Experts of a small language model: 19.8M parameters.
Below are experts of layer 11 (counted from 0) of a mixture-of-experts language model. Rows are named up (a neuron's input weights, with its number), down (a neuron's output weights, with its number) and show model dimensions 0-127. Each number is 128 + 32 x the weight over its row's rms, rounded and kept within 0 to 255. Numbers have three digits each.
Before each expert's rows: a language model's description of what the expert responds to; "raises" lists some tokens whose logits its average output raises strongly, later layers aside. This comes from a sample of Wikipedia text that the model never trained on.

# expert 28
What it handles: Line breaks, table row ends and heading ends, plus verb-prefix pieces re, co, dis, as in co(ached), dis(order).
raises: "let", "lets", "erg", "an", "i", "ir"
up0:148121118104128101132136148067135126149150151172147141148177151128107156175113163139134077123149202171103153112128092166099092194165129179118172123166082139150120098138171156133132120106118137154150169112128162075143103177148081043117142089148122116132084126051122098062134165141169053138139102112115130145078183107106156121110116109096141151131180101157125186096049126061154132114112
down0:091128125092133133161119090179127123154146108125156162087134121134095093144110094117189100176135162133151146139121121158184150165129121107179120110150141043132073127063069177090114106111169090142154139135086075135133141098136111179147135242166128125086116122072150079157164216082136086141114107105163075137157132099092094102126123119158123129120130070130126124161162136122196107122137

# expert 5
What it handles: Single capital letters or short uppercase pieces starting names, months and abbreviations, often after a line break or parenthesis, e.g. Mike, NZDT, -Hispanic.
raises: "or", "2", "on", " ", "ear", "1"
up0:135115125193185173127092111144098120154149175127119100144097159114175144128148117140086189118162090135116152203166118122158126120084118130115106160161081139176107122082199168201130076121139197076159100162130124125121120164148083110118142097109144207131075105107119102055113124120091113105125113155157114103142103076175089161124102148168106119068131104108184097111119103094093166134174
down0:120103097136125143144138135087153059177149085125138114157118082135134179188109134103226147128111115084083083139145136114119112127113177217156169112100144132144086104131124126121113145119132123153073144104080068108121123150105180161162171148156125092078112130159154161083164157202137127097131082162113122132110062142051115116130142101161129094137118117160130072065089147125130051133137

# expert 56
What it handles: Short consonant pieces inside longer Latinate words before -ate or -ation endings, such as r in illustrating, moderately, dr, Tr.
raises: "ate", "ates", ".", "at", "ant", "ating"
up0:168136107078102139089146121060123071179159154134139162105149189136113080113168074040099133140171142127121128142090138107098119123099120103159162109196131135171132151153128159203168103128092179173097075134144174181126143167130094081129080139147122086148144165105157111141141158179090148142098102169120141099109075091142160109150120131169155169108060093114136070084106122135144088142124
down0:114127202125111133137171158093121094138126105142142165118094072108102142171120078149153144149119175089172106148189075147149171136115157146165114107209119085165082094089113163136158120129152162091136111138125101106121133174110078121150158130125140151128142181081100162145170205106084128103134068144120069156134104136139110136179138154221106080069130097177151152139158153110181115096096

# expert 32
What it handles: Final nouns of names and titles like Cup, Award, School, League, plus closing characters of Japanese, Chinese or Arabic words.
raises: " ", ",", " (", "s", "\n", "."
up0:120098140117119095114129230100126133186104162131158112115133134047150146088084148089164153109110069179104114124134146094130083080121124191135165129121160072204111163138152106131121113139123150135123134134056158072145090147133132116097087102080186119127199090151154114082083136186171099126086067108148140153118138128103131120125046160149151125136137078134147148113146171138144167139148
down0:152084152148131105105116149136139091130134116147148177167149120141181105137132137133150107120178088180161110048154081160111158115125137144097104126067161161089101084133141126088103122152139100136134135105105145131138106150152170121165085114145176164143131075200179140106173103093128121170159128130208085123107167190112134147140110180219079128135117134176154071149165174086082166182155

# expert 38
What it handles: Past participles and adjectives after was, is, were, been, such as known, used, built, redesignated, revealed, able.
raises: " and", ":", ",", " at", " for", " in"
up0:078145152110229155120139196115106166162128103092076162128125096155074078097085113147129128077130122081139101118120123190101080184125087124086132152099068130109136130114143152137151207102104100104186107074125149143173079130087090147163103099101128153093145103076116167151140100128141132103104160108147122122127108082107118159097113131130182151121128130145123090101210118171197098131158
down0:131149100110160124120152120074137155139190050121093131137102123089105163102122132042093145146146093125170125115116130075071157154171122126105160120121156089115139077066117141092103163079109125147169189147161130115157107120106083162131163165118106140107131166125140114121136079190106147121190100152142205134161088131113136121095138143139127125110113170164166080225043127157132136148174

# expert 39
What it handles: Quantity words and number digits, plus word-initial m, c or f pieces, such as several, few, ten, m in matters.
raises: "a", " v", " (", " and", "ac"
up0:139100133117172120057122139092057108117090127125161199130095188144158113184100102171105097106125147137163123126152143140140119165110143194144145093151114138153171150147143168128153138097182111139081147126174090097028164129081088080131169175044115111116160135132129120110149057138111111119160162162105122145123112053138121081130119140060146130148105130088137115126147136087085142068109
down0:092116116082105138130092219089094125191118120145089172113139138119106152114136147183072141101106094128106127141094135139142173138161119132126106130171139178142115096088064148164126161152098166179141103174150107089159202159179121127117095153127159093111156107141099110178176181106191087093161165077119102111183125087156163076071089094086131119126129170112132109115133178186103121141117

# expert 8
What it handles: First digits of numbers, mostly 2 and 0 opening years like 2020, 2004, or table values after spaces.
raises: "0", "ees", "s", "nd", "atic"
up0:054146049154077155168138128166142184147173144138112132073155123105144116093109135120098120077082156122093124159115135130144157152172160085118115127132146131128122159137195099104133107066114154116161179146141123131110079144095123074107143118123091144120175139103110126157176134172133087100143178133116187093114142131156126201128139165081121129091113108182163207089087089167094157218122
down0:080105098109135175092125152080126144131101111031084137111107189115119126131111196106135143161109122102186109171124089135151154083099059167133136167086138108090092109134143117076135135153204150134140125092103119084209104103134048114126118152103163076123139061149110144108152119079155132150132099161090093098092077142156088199125083126097146120133088122115119144113099160124113125132095

# expert 27
What it handles: Opening parentheses and quotes, section heading markers and paragraph breaks, such as (, ", ==, and a full stop plus line break.
raises: "R", "F", "T", "s", "1", "2"
up0:098122139122126082123149165139092108152153137131143133062129171076147135140096109163160113086121110142083089118101132072119094083173084128122138178137082125126070094098090110152146147125108121130126186176137126088119070177152134138143197155098129146101184173092140094114130157148179133123115121147127097105126099178144153144213165157134124152150165131054128063158105111206125160168208
down0:096155119126155109075112175222091091082124095085171120087178168150115067070079156116121104145111105151122111119107174164127158145137158140131092153150122143135117080114136150088198130180121128187081150085127087155141173163171091103134148172079160112105130124103088150090144103121100161130137132116184140099134108070130190178130134174188117123154155128106118093149136122103090114148200

# expert 23
What it handles: Paragraph breaks, line endings after table rows or headings, and lowercase w or capital W/V word starts, e.g. wish, wrong, wuxia.
raises: "a", "in", "ind", "erg", "et"
up0:152118064131088145121139094179178162151141101117095130121089169055115071105133162137143141070119150171171113106164079104083146163119107117121170145163189113221118061108135138093181171071136136122113133147133155108086108078137124141078077170133104141159100180120112150137175145128135104098153123126152144143110087149106102089124136147115204092129078119088177078174123159129130083145144
down0:152138158109113143169103112155103104109102163155113097146203139125115117071105161141099130185103138207153151125076171118133168105127175087120105139152106091109115164114168162139153195185152106162113154140140114128165115158160055094121106181114121111119153049131204127124148201170143154130105124141160075106126157156154119125062065110098101166135114092138064130118180096147115142103106

# expert 24
What it handles: Digits inside score and statistics table cells, especially 0 in 3–0 or 8'0'.1; also lowercase word-start pieces like n in nobody, nice.
raises: " |", "yr", " ===\n\n", "\n", "s", " ===\n"
up0:116147142121123129146142123150095126066049118125096127104077144126102102110132173135125116143102126092162104167138114159088153121152150177130046118118112101206092169152097105193097113125217114172175142133106176158102165074155140105100144091095102166131088130155149199113145143141105144154153187170109224134148084116149130147100116147096114095091133085107152166144104147093078112142100
down0:095090085161051181140190177129101112191133071161166110099157094105151134171115179093228127135068123146123184175121116170142194131152120129129128131127099071134104098177153135144125155129175143091113112144132098110171115084144073119109100125141099134165160104092113115101168131140091156108169115108145093114164131148204128122100125147115113158124136184161125177085180106131120081148136

# expert 58
What it handles: Individual digits inside multi-digit numbers in measurements, coordinates, statistics and tables, such as 16(9) km, 23(5) m.
raises: "4", "5", ".", "3", "2", "8"
up0:135143145126153109150111139148126156107138123150121133083089134091184155092168088089059073095060125121131116170128107109135151175137161151138103112166166143130138177186191109111124144127106094167120129131066120156060145102104064127142118101130136115112105113162127113060124189077131160182181098093137078125136088074152091120118087125096082156155173125104098146098184104075136092208126
down0:119087092132135111181057169103153170120119142128110101137095167085160147150179089108079132159102120162113160128061107120104110115123145102106151117101150187155163164164166092097168148171119140154084142088118128090172181103095095130132140153110131130137130165235164140093147084126150135065196145072154136154078131183168142111137108082100155066158171169084106133116120123098107142139114

# expert 16
What it handles: Word-initial capital pieces starting names, places and Latin species names, especially L, Ch, T, Z, as in L(obatus), Ch(arters).
raises: ".", "amp", "l", "ap", "ol"
up0:184128163133106181156150112117127151121164129094084136157157132083131131140123100162096122089183116106150086154151101064184063193092082080137106137201088138117129119122132127114141170175161146125134083138143117157131147138131145127129137121144087152186164119078142139096157130100070101110181174123161113220083135128168123077110115153188073183100104123119099136153047109126114091103110
down0:146091098150115160115153159062078114096151108152198090112153139162120150152154156145095139129137111079134092073136141139160107115139163093195154152166083156158109154140124078083109134175095166133119115112077174150123145089137122146095178032128178163154136131102151119103157178120183129098154134127145180073067166082119146128190126056111068085125131121145126148101139128181140106108113

# expert 45
What it handles: Single digits in scores, dates, ages and statistics, mostly inside tables, such as 7 in 7–6, 5 in age 51.
raises: "0", "1", ",", "th", "–", " ("
up0:098185083121137147109150099161116157161184127084185154107109118067138052174111146123127139145174200180162110103169137150128163173168118124165102130115136083156133153123148060085108194088149116160183125147122144201121061100115161096116148143100132127094088108132089080094073146104074132130128120147151075105171116123144119091113121111093169155140063113146107120140152166124110157156169
down0:115127068099142169086113110095150100101123127111152152105156087171124103120087186162044157102100093130165119071159160151126163134155152133151119169100153128179191083144151165122137113153085120182111111089142154132100133151137098079167165102156089041078099187111135169159110116124097143096074167125178151147134190174087172159154144165162143074144148155163126144105138084129146140160142

# expert 36
What it handles: A single capital letter opening a proper name or abbreviation, such as C in Cockerell, P in Pando, B in BYU, OCLC.
raises: "ort", "in", "um", ".", "ess", "ul"
up0:083141144130068147090141123178140105064078134116175133156133168115112122125176115176144103139154103095130124122133133175132114113115104105082162154104099151197131085092144082158143164094174125150144123108080156160183105048102152075152166156100186129130094102099145183124112159110120099118183149139103148177070085135161217120156115165144157117064119151117109199135132107101086157131144
down0:117020120120120164190089105087134053091141177076152164139140094108156123071116121090143173122136118108092120113127152153139108137161161167128099126102181141141098109166159122149101077100132077150059165160078177141172114120140130123117124137153123088082157148060161174155117112133119151064116157100095179162152068161088096156133117098160116161154095123165144164117177123135146106085126